Experts of a small language model.
Size: vocabulary 8192, 78.7M parameters.
Below are experts of layer 6 (counted from 0) of a mixture-of-experts language model. Rows are named router (the router's row for the expert), gate (a neuron's input weights, with its number), up (a neuron's input weights, with its number), down (a neuron's output weights, with its number) and show model dimensions 192-287. Each number is 128 + 24 x the weight over its row's rms, rounded and kept within 0 to 255. Numbers have three digits each.
Before each expert's rows: "comes before" lists some tokens at least twice as common just after its tokens as in all text; "comes after" lists some tokens at least twice as common just before its tokens as in all text. This comes from a sample of Wikipedia text that the model never trained on. Tokens count by the router's weight.

# expert 15
comes before: ":", " |", " ", ")", ";", "\n"
comes after: "-", " |", "|", " (", " N", "S"
router:146141124106109169135118129122133142151156173112161142134150095115113124141155134153132165135110100190141148153128094133161159116143149129145137132120093120106168098135166140107129102144140168168109096107125097109100127131118149134097112156167207149146142163091148096133115126152138132145
gate12:132124121052161104134114142126156092136156123146152155162133172174129122096137155149140136118096108166111115087147088115130208110157121159159163112134130121132142103149129135084140150108089088134152127125122104133142075135096089114146101139164146118125151159144136125117142136130116148160
up12:171170126168051128095107113121133163117080116079121147178099103143121125099129094117123103143174090115141163169126093132073123164103122134170075160100163119092118079145107139158127135153167145140127160155156123136121129185125181111135128102090111170151142127116129105186146127111177125112
down12:109083121147141141101151154120151163181146099105125098176111153150164112121115132088129126122135121152123115164149118130170175110152135149151109161112103121086148120134104100163099096146144136138158135104112130105153149129104096113117113159142084095129160117096147123110132093159139111096
gate13:145115070094173143122123156090126132183137114127135116180128141108163137122156106165155124148125086138092161157104120120081124114153095125127136117135134150141109101133107126146177124130119111178124079124206148082198072130154152126109127120162136154137086096108102146139108135138074130134
up13:184121122183063142143137118133124140098096103177105132115169137109101105140105147109109106127129140098190127134099144090161118165115160118167098157165161108116147181115125086118112108146129125117131137142100102154087139100128121115155149164085111112117172137114164137095129107129152133085
down13:128137122139088151140124086108126100125136106135150137171098156101128125140169172144080147103133129085099122099140112115133097111145117093139080138143131133132122086142120104105165149107146107099161113125115124091138148142152134106078179113118145094134155124135117106134155152109067103108
gate14:144126187097099177150136098167096139142163165135154134112122115158132145106128157105126108120125168163127135122115141144154086136082136097080136139116099109107098126119131108143174165148132162115149129155130079123111151126128136131110133118142129092137207155168118096131121119130108159113
up14:106118131117104170152126096124152170120122126131120092080110141126105152130124158118175110133089105130135121097165109124145160135139127146127137170115134145154146138135098095135114160130157119097138123142091134101122143156130124118148123129083122087075157121151117154167096104129149085136
down14:155123139123125101117120118142092182167119156134154136106147170165138110114133109127106128130121134141137108105134168092144097111134096185075130126112097151123118107165139122137136135143174125095129134139153136149123127063164136141161113144090181149128136116073124154123100132093139092150
gate15:118122109133130134112135139146163100160137169161125130104141084128119121109096102127139136107136120136098153105142120112105166134130114137128161117114110078091143135151168126127126112126125144147157122091098099143142122156144178080132124131148134137098090149094074146106122147115123182136
up15:129123143141142135144113113137185111179126160146136154101128087135115124168096159134191120116174154135105135114153125126103145161089080180129121114141109093131158149142146110128123121104130120109146102140132102183137109134120166072143125122124082128104128157092064122131128159134112149162
down15:108092084095116127172118177124128077148122142123114162111127181139148196095168119113124150154111102125093065124125110124120134129103142124105116140148110136159090089146139171133145125102141157121145116091108103134150174155137089119139147107124104114134106180117131117158113122164119117134
gate16:117098096173181162119125098086144123092119166120125131090119120123125152127087118134130139106098153108122158146143100153117122169147100168116099123093107096071195134121113115073138087171118106124129141090141136137145145108176141111164181152141162114121144108097118164163114104111122157149
up16:159086075120155114113114111078153102113118148166131133106138104105130152117107161142154102136134159118108126127145106140104102163157103182103107153090108113120170147103138122102137114147107113154152126122137121127160132113163128106130137173130157123125174101094126142136140141109130157133
down16:145149131157145169135146118140103139118147151130145117141177141121125137175111145165124136123108142131113097125090154190111170128132147126147123155126131182094137103118130096165157133086164093141160150089146125140139126172107114098138156161126111134097136186110131135154134113160147127113
gate17:106118115119145137149144122093088134097106122120152122147128116110140125167158129114146188160122154114164130162107099115114128142112156181139051152131124111118140178128092161072111136146121117137091112100131126114111154120087139137160132108099132102169146090121131102132132170137147120162
up17:109128152143120104114124161121121141128096126125144140126142100148101116164117162157129130129132125101140144125145144164136163151172117136128129145107113135117148114127132113095133076140111111130146153138099111136092101163146164141144088058106133138147105143151086125134130126135117152116
down17:100165109135129110116107121117106133162138165107131125113126112108124126151118175118128094121137119114108174130145136131118129157135113159100163139121148115104119151132137129138099121129137114107153102158135108185156161136160100142140158122165119127119135091139144146126126142133114110129
gate18:121129127162125151130143098113142140099149128147158103104135154104118131115138118120147164032141170163053099097164113146118145096124137114107087082145092119126153145160133143072132119140154143144171123146169131089138125138128141139131138150160104124136121128138119121116134154136139115146
up18:117129117119076118182155164166150127098129164127129111164135162133157086169127175148117120146158136125098070132147106138151156107117147084109135144131122135122171175181110151098117132159146129134129141160161155147133105115151145141123144145121152110116146091138176123097132139152135124189
down18:146155111151118112133102107121137062109094090159119094116119146161125107144103147120116133095116106137129157178118131131132104131092159120118140155142095106111114094133137140074103135142129095145098107102128121114131111113145179167133102120096153122121089096112140142148159108095161130153
gate19:104144136146129142170107141124108116124128150111150164134164109098169132110104119095153138142161196111143163138078130142143151150169143106114156135190125151109094099165111135128094101095107117106114122120163128139143131134081113127158154113149140142136130115115143120149118129169147141095
up19:112151116132133135135118127123131089179151150126116151134117167115127115160168084148153142137167142149119134139127132113143134126138144114135126159089086113146151120111153111152170122155132116112138158126130106136094142159151154110077147163160094157141159121112090112115128128112087148122
down19:119150140136139105159141109126097096112119141130106146138142158108127115072147136125162142152149116150105166120129129179128108119161110104127149111083117136163128143124120121104139142151164110125098097140115071186130105119133151151121122151111129140134138111143150111143161102161119142139
gate20:164152121108145155147126138112121156091111122112158135167116138152134131168103132114129178149165138118083085138165140129140103139136115143145120156123114132143140102134134151124149060083108147125123149136136108113123075129123127116146149136133158115145086162138110128137105109144148122163
up20:118148105127115136145128094142144119166143113126090123096150101088118153129123087155147129137111126091162105118100114126125160114097127089124129123094165119123159084106118131153100142120140105099074141135137134156165150135122150147075125116090128113115112149102107100094155146118092189098
down20:125115082134099152115136158128142101111142120116157148100148172108143090169150145104149120144154135156109090139098132126152108119153142147117114150121109151154137118139151168111155113074115145135112121125102127144102135114162147111100098158169140108129125120128143114137130153093142103094
gate21:091111126130114121102102148121157137106131136132140150129114108133150151103125127119131138116093112106141147092164179173095116106144150142139137135141082104161114106106127100108081172097112151155140151148137122142107098121128067139136106097148112175101146120131087093126084131086120134147
up21:122139158157108149122120140139145145091121146173136130096141124129117173091144118142083190119106120125133114129104163183101121123117112116136097155155102092146124141129124124096126141117123164141177123121156149087141159084186131119095125116088069123100164125162089102148115098139129109159
down21:095118139093111112117120165164133155104121140119124172118100122129152122116141138087066133141092152121129103121154090111100110098170122074139093113164136131173169120115135142121100112110054157111143139150163098146122138165105098113155118115114105145107124132124104084117115142141127133166
gate22:139133159124126118111132137138153124109166146094120109135120128124090131169139108152124114136150133170088148083105112130152094174144102135118110121160116175119128100146141104169132148104129183110141132146161143093138103111097145171115165162151119129136133133129161144109128133122168125123
up22:105112133145149117102165108115142174110121158127125174104119158147133096134173126115128081088169114152124134133110152098112128122174106098100130140122197149198119096084138147126142149134110125131124173108140160127089150131096121149122125120141145147105104138118122123178120132125132109121
down22:133115109130131134122109085155157140106135119135103069115099132138088134074140177156133163141140125128141135087134082134133089082114147141122103156115104068109119123122117153126095172129167109104133133130134150170137127110118129170093135131120123153107145154149110137114117114126152113162

# expert 7
comes before: " ", "201", "200", "202", "1", "199"
comes after: " |", " |\n", "\n", "|", ")\n", "1"
router:075174104122170159138123091124111125134105119133155112115117130104169118144118097161125102137142146123106167152124112048144137115135130163134154144168163071107112163109114138094149127167106162137137142138137191163109134086091128105147176103120156080145127138116136139100157106186150131124
gate12:134118111118166108153104148087126136140089129080165152137146137128118123111150113126121171058138110141106133103139114175122093096155122176146138139139156114109121128162125134138102104119126145093187093132148157128082123118144126131086113163168115123107148084146163103177135112155107162095
up12:131159102151099175130152111125138116124147137162121140084132104134133138147147130122125100207131115067157144167119106124091152147102119123103138146125093176148162133120143085142128152161136130104132113124112105109139141164121139148152144127089131134126128127129097158117126163109122121124
down12:143116143143129107117115116128143105123078110146146173082111098125122120165085141116097073101115147079155125157105105158102093110129148122130173094115144111145131162127177122127129119143162142110138135136135075061099096125110148129107102100172137093113119092124116150107132143123181155125
gate13:142104132130168116146130129130143110135140117120126103141054149142127113125157128144146108155102103076133159167130131145133079184082125155107115177152132129143134147124184093152122153123128110148151120187151132203165138167136132135151135140109145147111194096107119133129100134149143165121
up13:104122133130151159130127118156188138143136151145139148123108126127134133105143091137123085141116115160160166129110131145100123105133126125178127125123140099147110167108105140133154126108130131163136106134111165138128163104154151180091144147133095096131130071115156128106114078151101129120
down13:120168090101085116107107133127101160123129122102181153112141134113173079127137140089133119161143123150164091139099118123087098111136165137127108124101130106148146104097122118156080110141097110068087156101154145178092113107152119097102153136105132119119125098174136118186154118122181127161
gate14:134098130117137155128118141086117127127157119099126115141127137143156155139143099128141149095136148118168133129129125132123147169162128195115118128151107104142129135098117136117101095118108139109115129098123145133103099095149101129148133117144110144069085152129156129120076144112144153109
up14:115088137147124143141103129128077124151130121144150146149136165183144137113157106076138127114138160121196129150120158140150093124121131194102140150150124149149137122150112147133146111122123107093107131121103100158121122166159104117093088097159111116100113142139105129114099109128136136116
down14:108114136127158173101152105176097155164108102145115164134174119098125143125119156144145143159154094148131129147124115155127143111147123147126142181143154101130133117135149115092085115088106125111117142135109102189154118127115126134137156128155124097173135109085144154125104111187116123166
gate15:117103102114147126121117100126115105179102118119137086125119110135102106120133132106108100135145094139150098155151124081112105162159093162112127076108091152129111105145083144118125173161127140132095123134152089146103144147096097128148150116155119092150128101142137130118161108142111105121
up15:130128116145095161149144134116140145078132105122112175120150151100108094109104149176128149139146131142100164123119102213166148103108101137107148113145163088108096132114128131098120137122122153148125129109119154142137135073155126089130194141128100100144128101096094112122131131102161131131
down15:128162122140109134131128110166162167190124111174138164120124122114106143130127140139131161118093111137158163134144116126079160152140104134106140120144139156163122148103103126098147167112114094113109127114116114128103109085147134133121140132155105160132130153129121121115184124122125123139
gate16:143121118124065158152112101146098114083166180149122085134076104147143138105181138119118143108132120096128205102150094097134104120144131106129124109140134139145162122132108138137144109146135120117145113109103139109160105148140136121103140137085161121154160146139124172131163118148092151137
up16:106144147150130113135108133091120093150097140136122118119158150140128159138142138135164151150121112097119105156146114105126142085085071125148105119133090096167131153137152156157147146093114111103128098156123153082076101125117114123148085121139115123137110117100113096129140097133112113143
down16:134127127156130119143121150144148105134124118177106142077109095118113098107114115152123114157170109123140154108143109142136132142162199162148104131098141168134144119118129164124127127154094158086128159108098144081168175152138130110079097156147132102138143106185157132149169073142137155110
gate17:083168132139124136142155129174132141136120171141133111114117135137135144140162170139139129163158191123133167089095126131107125123103142162114102111108120139142134143146141120120078097109115141142142203159163117092163123138130140107117158136123118167124119101134103106137152106092139094128
up17:148111094112104086146101137101131135092116122138153124124108159175116145155141120123182173078133141124144128098127097115101141160145119147127141168106130114155132140138089106099174172107110135137149085127118153132110149173123176108117121074099134104093126134122121124114085102099102123119
down17:141119119151113161117115103142087098109125141150128129162119158147107101106146119109111127124124154105146126130123106104132090138164115127146112147143128140157129130082126116110136148126138126146130100139150110131125141086138166129144118101139100077187119154115144110147156104143145098090
gate18:104093146119115127120090129135144152140150163122154134133189150150109139111120104148136157145143128151129082163138122158115094130133151106148132132129125121095143150084212142123102141078108099094143125099121130120110106184136145059097135124139100136144103112120122131111081160115117139135
up18:109119119129134143114116128145109105103108092154103127160086121105130151097125145141149107127138129132109148132165137077115140119137109112105128132104119125123127140133079065125149142131158165171136111135143130126189155081141140153164125123147130131126135128107148121114143103178145125112
down18:133130113115082127138068114139085113151135121111102113104112146123117088150116075133148149136129099118151140101125163129099127102172118148121112137151127105142102166088156137114076125131196093105131111071147089091098118185174094084115097131133137121179129160178101152174072155143121116165
gate19:070111131132120108114127113129135159116112141146110092127137156127112144162128115140139123114111096120102121151148080151121120099113122098123162110114089144154148119129161115127125095149144145167124092146103143138126122154154123130144133133155172115135147076124163114112121154118120150124
up19:171143138124139162153192095126117088127147109152130144111116115139136145085143160159155158091160130168132094126121151147167135172123120143076117135140163087110121120114138182151134156113131139115141144113149124114139139095142114144105136132098130114085085186138123118131108097092115085127
down19:171127156131104124126122182137135111098118106156121172112154123150118109152139112133129068115125133132140120110067135119122096185131133158162141154129085147123106111141135167129109157122046142147087127130098120128127178151119143201141154124113104160104139100120120085097133100140131159127
gate20:151156139108156074151137111123111114124123111140126098103138126082092110137139137165174132138136098127110113146124127140105156131125089106121106126116110099103149133137194133110130106114121101105092091111133082141154123082149150120121169136161120157145105113128137099131132139099160116128
up20:124117160105155115103125193084124132107159147148119108111133156095138156170157098129151110145146138086149142126155120157154118125120148109068137170150165108120134146129151145164091142157095115165108132120114110141142152156134126102160147123119163095085129135080138123138090082135147087105
down20:113139149156149118144114099132158114135133138130122118116120129134129145094113142153102135110114154100121165162103145139163101170127109108138156152146137123155113132127124135136135103167220089121137113143107192107093140101116099122117138110103102152129133157154144104132105157084106105132
gate21:144075146122097151105146109118066128134131144114121151132175156086153158140139087119135096136084065153126117131134125167160161161158153127132141120158123098121133147154167108094155102134138151162146132124143128116154130138132153133161116162174114118121120116147114098128093103115133162104
up21:079099137106125121119130142139141117159095087074138114130120090123177124118143108128115143148108114115134137154104103155138127144131145091158093050135114171151143119113134139148102136142113152142125137100137163094138148105140107088152113141114108121120110114116129132132141144150124116123
down21:111129146124165120134153089171107134114140166126124131100123140114128134140154154159088113107104138109104115155092183103105075156153129153139126144141154149140144113085074063120108076126120128131146119104159145085086153135160168133139161102132133124053115096105112117116131141184123122093
gate22:142119102129131097124113109144112128097149182139093124153105105146146141129113142198130132150081103132139099106163118139082105109123095123124132134140163120077096106103140127094092093123114109153122149164155122141071089147165161083121130138144076137088147146136157157120105135109126145150
up22:142105124124100137146157133109150120125111108111146149126143163105127125144136118100139124118148144134101125134155126118173130098094143142161111144097081110130174120118124152118120081086125146093122112121076101139170128088091079136128121096087149101178117131073119108137102130148117160105
down22:147146158144135137130115173165133133132142120121138098109117148137153127174139140103109129128113099116125085122100155167093092139103132084103146132123166132128091096166147123139134125130161149117115117196114112148102128161098109132149091082168095091172102139174113112084112162162070082135

# expert 14
comes before: " ", " the", " States", "0", "a", "h"
comes after: " M", " |", ".", " H", "0", " R"
router:100160100132102141119141152128172135175099108120082097149127131164129124130135128153174153106120119127182165153140121146103129124154083124116141104118134133140076137158154109130136141129139122115092119165127132145161092143140134121127118102123150141147087097156138106159106126117129044176
gate13:149141136125155137133127186103116159114083118109136125135117106146147114149099112129107126162126138090130122093113091146155174094092138130186176146093123132145120081187133082166162086101115155145152131111145130150145169156152154157159143144133163116141129080130129083132137119116110129136
up13:145087143107083138138092098143160129114134147149133150125155129122142144113163139127191132122129175118139153114110114141114144127160127134110148122176136148098127092088120078135129144061165136171131134157095119089116123149131141135131120155112117175194136121106094114145113146113127146119
down13:157117118103175147105122122167119072122129064141095147131152119087121132164101106095127166085150119116124138076123148087133088134140179141119097128147137167094152189128136119170127166114108115131126160168125094148161103119143116142125098160125143125152174175133109129117122137115095134121
gate14:100132125161132142122157108100133131125119151149138108135135131153107117096130097129140110129093092129139151122101121121152108154102125139106122137137119100150111121118109120111148104140132152090085116144110153100132143092130150162139124140140125068138144157122134134138134136127123126129
up14:125119137160138160083163130122112137140104135131131100171141148165105144099104124129135114146105102102186127106103097107126115175068151167113125144140138130147143107117108115071135101170127102098087110156105170133129137120140170105132121145161108129134172127122115155121129134114148077120
down14:130105105111091142106103171147106158122156146087126132117131114125126080123147132127146109097145141141114130089135079106112147128121089134150098172089140131141124153116088092094147102152156114121097094159175145141112131145123120099135103118146121134144142164129119122122096170111153093122
gate15:102138122068147138133095126142165140112137158128112171127088107118133123136161155118140141089092183133152097135142095149130069117121137093151115141109144146122167142161098139159100121156109170095115141132104138149141142131138168161135149086138136156133133089111131135192116103105141115204
up15:161115102149151114123123105119122092142164118121131129161142127154122136104094112117101066136111131140148107101047131136135140136115149130152127155131100060185152155122144139100153146153133108117165160150128135099105125175123152108117113149154142154153124136103135113127153132151160161073
down15:175143125102132127126137118111095106145090113152135150145129137124140109125093126122119105134108159118094115170125112151167099137112135127148077132156152103143125132163105119157160122138096139140134106127152137107141115175165165134143093109143134126182098096131134114107130105125096143136
gate16:136096107107121138147138142119108129130112116151124142168100118123118177104104136112121094144137141114095130152143139124137150155133079132079156163082118077101153119138129145142158119168152163130137129152151147086146155133092120192132139152118095124119157123124133131103096119137152128162
up16:123169150118105106112149129146109163121085122106099118093117189125123134160152145170137145131048097114110151120154126148089105166108152116123112097163142116142144128121116153122099155121128104116095124152074095115124101114147114071121125113145127108107146099106128107116183152123123154136
down16:103134166146131150145155144105098097121160118120072104156127158141150135119092110126128076084145113104071153095136135137104122120122163172172104111086164119103097106135126125121151139149152079150145112107106170140160112148122180112112082119121126125122174103117126148139123108154138136110
gate17:111123125123126111147136167132164122122115135123134140147132146145118141167086171138112147132143115126116155100140179151155139140149092179121134153151110132124135150168108159087131105121129123153152119126143174126111154104139116114102168128102194105125076114191098102096114122073110118082
up17:165072145134127155124112095113105138071105109174108116142140149207141111123097138117117130126147114134119144116105127166152131143144126125179126113147151121112107176126143154133162155099121173084128140125062086095147170171137141130143111143088078130182115152091127071166131116183121120090
down17:132163130114147163124107177105103126100178134123112062165171153104125184128173132108120170127121141113126151157117128127132136118151116136148146107123132111129096135190135125098173159148180130145135111140130139177114142079131162144113129147170141121117066114120127105117146134160165154107
gate18:157174146094081123147109188142129079144158159162133073163119106128096089167121100143129136142148127137139119108120197126140160109149154174115083098151128150157111145109160149139149086116127126131153115112135123135143135160100125116145142141100142091137170118119127119123118150135084099122
up18:151086111136177124072134151135128122131114119130126126125161156137146150075181127143127078125089140080080124108117105119117083136098178103113111161112147172112121159148094139141144108108113137155152121093126134121132108157129138119135136125140126168118133105150114134130120169178130140121
down18:173103104155135153125126107091133115116138109172155109106133169116111135161153148107105152098140129083120142141149131177078108113127165083084170117117156107104090117092142136102163142068153100099119150115148113149124123090121127144135088124151157103119149151080167167122103096113179160102
gate19:145115141122121133104105106095167133132133127138120120115141150138146094110130136132184153112126137154137141111126129120157128124155130141129092140126164141077125191129127063098109150136151113093130102121123142154142123151126115177136121129133168073127111125121099145157137113133150077183
up19:124135132167105163092141125143154166125133079102141131117149139117096127100112140123121110125129164113146140160102120093157125151135160148112118128142181146111129140166107086153120122132124106128137116122182152138140130152118129156128177132168144173097110121123130134121142082130153096181
down19:133083124110123124125103092099105116123144130143186137109103180127099143136110105127105176132139140156118100142050143131160137118122148134156105146100114111085165148128150108097117138080074128148151155137129132138076100141146107122123180156106120115117125165127128123155143142103142093144
gate20:131153133147124159161090146145110106126145138110148127120163141102104083127129145113149096110139205128127123120136169154117145159132093107149079160114131080148114136132085173130117165125111125112147125127104126102153135168133118154131169132157121107085150130133105147131133113161112146136
up20:103155139091143124135147078101121168160108183148147132150100059164133153133132117068129152128109124136087110125141116125123116097090137160104127121105108151111139091113153107146132093137081191125154147125136112145129148138116161084165164101121124118152133093130136115134128166148161086197
down20:125101150080097129118093137149138144144094161107122145141119137153123122158092139122119132087146159097126151119095137126105128143106180121121128125105132128139112090141167132135154126097122154138167137130101087174092135115108167127097143082133133122120100108074159134081138177121119096130
gate21:118132151111121094105152172131113117091153123126119127164122162160161099131126078127138154128093124130155117117123117169117133140132165134086156135129144143121091152139175100099167124131101157184142146115144163157096112089134115118128081060074138138163091129128104127143107125142132133126
up21:163139106122106130178133131149165091115133123132157123074127122127156158150160141126077113105122148150110150121124123141138098103131109147117130164083121137111117152097114137134109140122124092119112151130091102138150116152113144074151112106157095113134169104121138142147135117104125112163
down21:118140089129129129102119118097110109159151121136101139129169120161116153123142182077105129133136108118118137137165092167160127085137079155121113128085142149145148126119141160124149105153071150133131141093149110098091124104143167125110128128152151175102152150182155122074131123127148124135
gate22:129143115150105128148156177102159143166092136073113120123127115125102114169126155176131172155180115110118100157140143128134114136115132139126170137171108103104142168157167097110227162167125153138126138162136128171139150089141116110194150129121128168139176131142108136107168117127109135131
up22:129141122138133123114111097187111131151140139123125161119145135154106088097144104128111133125101127115110128091150099152188153117143116153116116091098172141091139140099079153163133122099153122087123133140126159136083102129076147115076105142091167079164125136129166148144109142141140149105
down22:111160103131120126176102140095159103094104137101132102115138120159118111117157113140103132143092124179147123115174106101115116152119138107147155131102167130108170140141156133194158114117089084120122097109114125130107131101128140119145157148132117120142120123111148165105151125128117088133
gate23:113190109161131157128114076137157121184106132098149133122073097092132117114091114148162119139109107089081108099138116118088092136101126129034126176138120150101073116148147123128126140093096116119099108167149129173118155129147123143138156132151110138114111126116160135126167147141165120169
up23:098166105119094132147127086131177092136114123134119110095101162149135078149114074139135123103092089108086119137106129144088131106150105124091107124160145125110116117115151133145132120122113084134110096156108123133132136108135129199157164159140130144132152107121116103145117139111142169099
down23:095171109084134146150122150120147090124121079106137148105099131085138118157100125167124124098144107122145111158125132121128171124140124165102140173103134139144136124126121103129214102123159137089080118105115089082157141118140121163126079137122127138159120083099083112152107137105120113118

# expert 17
comes before: " |", "–", ".", "0", ",", "6"
comes after: " ", "–", "201", " (", "200", "."
router:176153125177141171159148098161124105136121113109166116112147154146111135139149176119124092181109179093085106114156116132132169107162162112121123136101153124093175162120148136132118112142130118116111113125088130192134142126136103109119108146151162123123093120111139091170165104100107104140
gate12:112101170142172132143142149163126154151115131100105118093136097093112158153117127151111148102078152112112159104095169123128136133144122112136132128109134085132183144116142138087146107154115157157150116132126141108103159096164115117153118137125157153142138115151126135088147110080129117141
up12:164160099160150122159107107129162110112113125137154087137103121133127152114118085124095131104148119121156120120125128128130133142135158147135121122144104129132140089126099093111083148130147108075109138191127127130094104143091136159126131113172123140119152128114120105148112117137112125121
down12:153101111117147110143123093139144140178079129144117140096141116139148169139039119157134110125103094129140143088118157090101082097104141158116148125168128128135085095136107132136096147135067106130102151085129100133095093124169111163135143151061062136136146094102142142117125091127141136120
gate13:114118150161132160149155108131092116131127131171127125129140144156133130138155105115140140115162126156140158124112143145135109135116130113126104147083128109110162126118150145142116152084106164159125179112129114144129126095106113163136126101150100135117108086058138087101125087128100099092
up13:148094101146129104164121117121130150078130106165136105140115129136142153091130114130131100107103121106122136128146113113128135142173127091119096138160120167100142113108165115135152129127163120109112125133096114110148139144120142102161088107098112166133092125140147117129115147158105155147
down13:115139107123127144127126136137131133153115128105133152157148133117104117130093102124113134135125136111106151118107103119172151132124077115146094177100125132120162129122150101102149139122120107157134135142090106150131130138106126092162178127114139120106140155114158088149104077112128143139
gate14:132160123121137143099117109109167104122135123153138130087154134143140109105119134125129153120142092154120140120111109135119150136175116154096104120151182091095104110125150121138096125123132106172088120156153085091138139162080157152111126110116140133130142202137153158147102185149105133141
up14:100106157130147117170094139172105130122083155145094105124111085137111136151170131125129156135101160111135095085146139168117141155099164104142108137136049149119137130173122124157153146141137136091108085119126139149131122088165109148136142119123096125100154080101147088140113086106177129083
down14:121127183107114128152138126151143105163125066134110151153174185157122108119160166122099187103134137129158112103116103103164131104112148121078113133050153130149131137171135127109119159143065135115092133121135142140135162129147119139129143139159179130129106128143142144121138142152133138134
gate15:110141171103141133077126090138118142129106123106123153144174128129091157102117080141127101138140135156110132121150135114178108120123131149137115100093105110125143118085115138187146135158140116147128122122146101129099159135116154146145116116073139116169143136153095177088116104124106101083
up15:137149135091108143146124144131111150124172172142118141147114131171084102139163101087128111161092117157100142094177196158148079149117163127124060122081125130147136106099143136119143088153139120125130140136147081132162134141138125142139137152101127126127113117139107149136188148122125123096
down15:149156105133084112122086108146123123110072127151170122147102099115129082140147144112121110185137158111100117146076117115158102109123132110128083185124126097098120144167092180178115139130092189126146148121140163165125121101061117092125108118133104143141119154139118192178145169123095135142
gate16:133124125151117155127171113117148149107124135149126122153086169132118132108093160137109074198147147100135122104106158121112129131156061138120103118135149171139116116141133125105114162126174144146094092100121122134113149106121092194148148103108164135143096146128121165145117124113124165117
up16:096140125116135114150094111125115123154120134096137159079159084130159123126166100121141164098115110157116122152132124153155122108117164126182145127117089102115122179130119100113157100152097133107145132144127164116125090153131178087105129140121096114097145120113146112104172114142168107133
down16:086123158133164114142116139091122142103164143100073121135167110110150124154077097123166110130101117158142127139114120090129076145149098104121119131184121105109127099128121127120112129118002161115127141102173138125164101106121114128155132126157075112165133143148122163128128114140137118166
gate17:171123155149151134117114148070120112155096135103143114124127160116118132111143122084130085108099104157138128106139126140124098101122165121125125094134064103118115122188111120097114140131123130114138161153099137149146119117109145144167087064102136104101110164123128118132115075148104087119
up17:087121100134125155134121111142150137071147167131096139149097109138135116121155134110119085145128089144154098126129106132106111113155157131147078135157106146130143114160148141132119090132097151117086111120114123120115140155101129135152164150107106122175118112151102118138104176165097108118
down17:130145117150154155159143153123113109100137082110060143142112151105106118114120116154150151120106126095098150146161126146103148100109150107093185118139091139156114124168134098165143118146203116113146119157107075147119097159104172066104125121117118103145160121128103184162128180116087135157
gate18:129114133122124113094118117138126165114108162144119149132161112123123159127173123129124130128133170163120121099143144122103101121115103197144095130082124091120113131092125101123105121211115106136129098179089127085141149140122078137092136128091129096113174083161112123114177090095153146151
up18:131151118127147083113135178107142120109124097072164145129105097110141105174144085121098119151126110116112101134131139115099104137121101125136092133113175152105111135106122131065148123143132097142121120114148140111134122162113140137122161135128124123151175138158118114056174121111118115068
down18:133117133114116106159112176104160122170062144127139144154126133111159152122124129133132146139158125145112154144138133146108130151124146090135141129114113131138114113142153120146157088134046148133117117113131125107131137127113116107136117156143115115120158153166080170126122149074113117056
gate19:109124160078093134110099095110120159171162115174135154110111131128113150150146156059142136139131075139124147087133113130111126123150140166129106129093122117102111093079119092125138107096156107156126147144118132111141117131115147137117130121106120145101184129155140151154094122109112141117
up19:122145166145068124122124121099105127134127143146106117105072165177147161112115125109124150168124131096159147132149186148111132110094122137133123127129137111100132130147120092150091122133153140155082130138174164107102124101170135123130173126122141173182133160141087110145138169089102154145
down19:098131093166061131126138114171141110130176160163119165116099148142162127088114149083127155136074103122134145067096128143151114150124124125145118129099132142122130167138156115133093134151094140116153131079162127079136109138131140178136081109130157128134134085097139139142150128104138100159
gate20:116102136129135167119141171105151127146141132119126175102141119133125081168129148077127126166110174138130096106124089113138116151103164108116119113153173106167146099131077123116119112162152180120132148103142148128077103136146125104153143123140138134111127095117194119122146087101106092134
up20:134124103096097126144109154103099124117152141141137100131086116115186145093148142111127139104143118119097143176120135122138116114135089166099166121137086122070116125097131156135128153113119070130128126131184129107142154129110141123108105104115158148074117175137083119151145116135139153136
down20:143136152147102114135128146099114093093113157125104129115138134117139164182133102132140116150154142107138130095109140098117129096120119133141138088108137105144121119114110129061119142125158123157157130124134148120129100128121153153177109126107084110132150112120101158178078153131145178142
gate21:107141118098126123144133116133139144108124136141119135120098074110117140108172164142114118098134135125155133073148129106118165150114163165146105159160182149124127107155150129097133131124166104163144129137140114150139131104089118089137110133146131171101159117096110113157110126131138148137
up21:138128137164114125131110145099122140121154171116149126124130174132164151153077106092117148165111133110128122149130137148110093114142143087106118105123116147116169143133095113128157149147084155102131179142165145093133132172128118153126144145126131100115100148163121124134116104107115128141
down21:110141112139102169185113118093155154143133128144162140141095153135111124138135146132133093156147147120119117123139156131077123117100147089149145089119106164123134171168120143153098107083136098128130091150101118128144136077130146129135164149162133100101162144132122104111104113112113132133
gate22:108196169126132165121136073118151115150115105142098123137133138155083100093138103114108153116131126114114102123127113123132153169099173134082131112123095160143128165099134134139147092115145127136170119137174111104113118128098115100116094119171163109146137146123129156171120134137120110097
up22:111143126134116118101138116143096109083105125130165134115116118153139100134071144155155141128129131149075135147082127117133109111144089136131110093130162093147112079121140092168140175120110144130134077098130141124135180122158129122090164174088153151132137116125124091188151136135119095122
down22:135117155146134129163156117168148116117098147130108177136144155081139122124114088169118117179109109141159115136100104118164154172159092147128139092148109155133108125165076110125146114116045107127121125146127124135118118160143144101135119116136137095124102124162115088159164100161125102107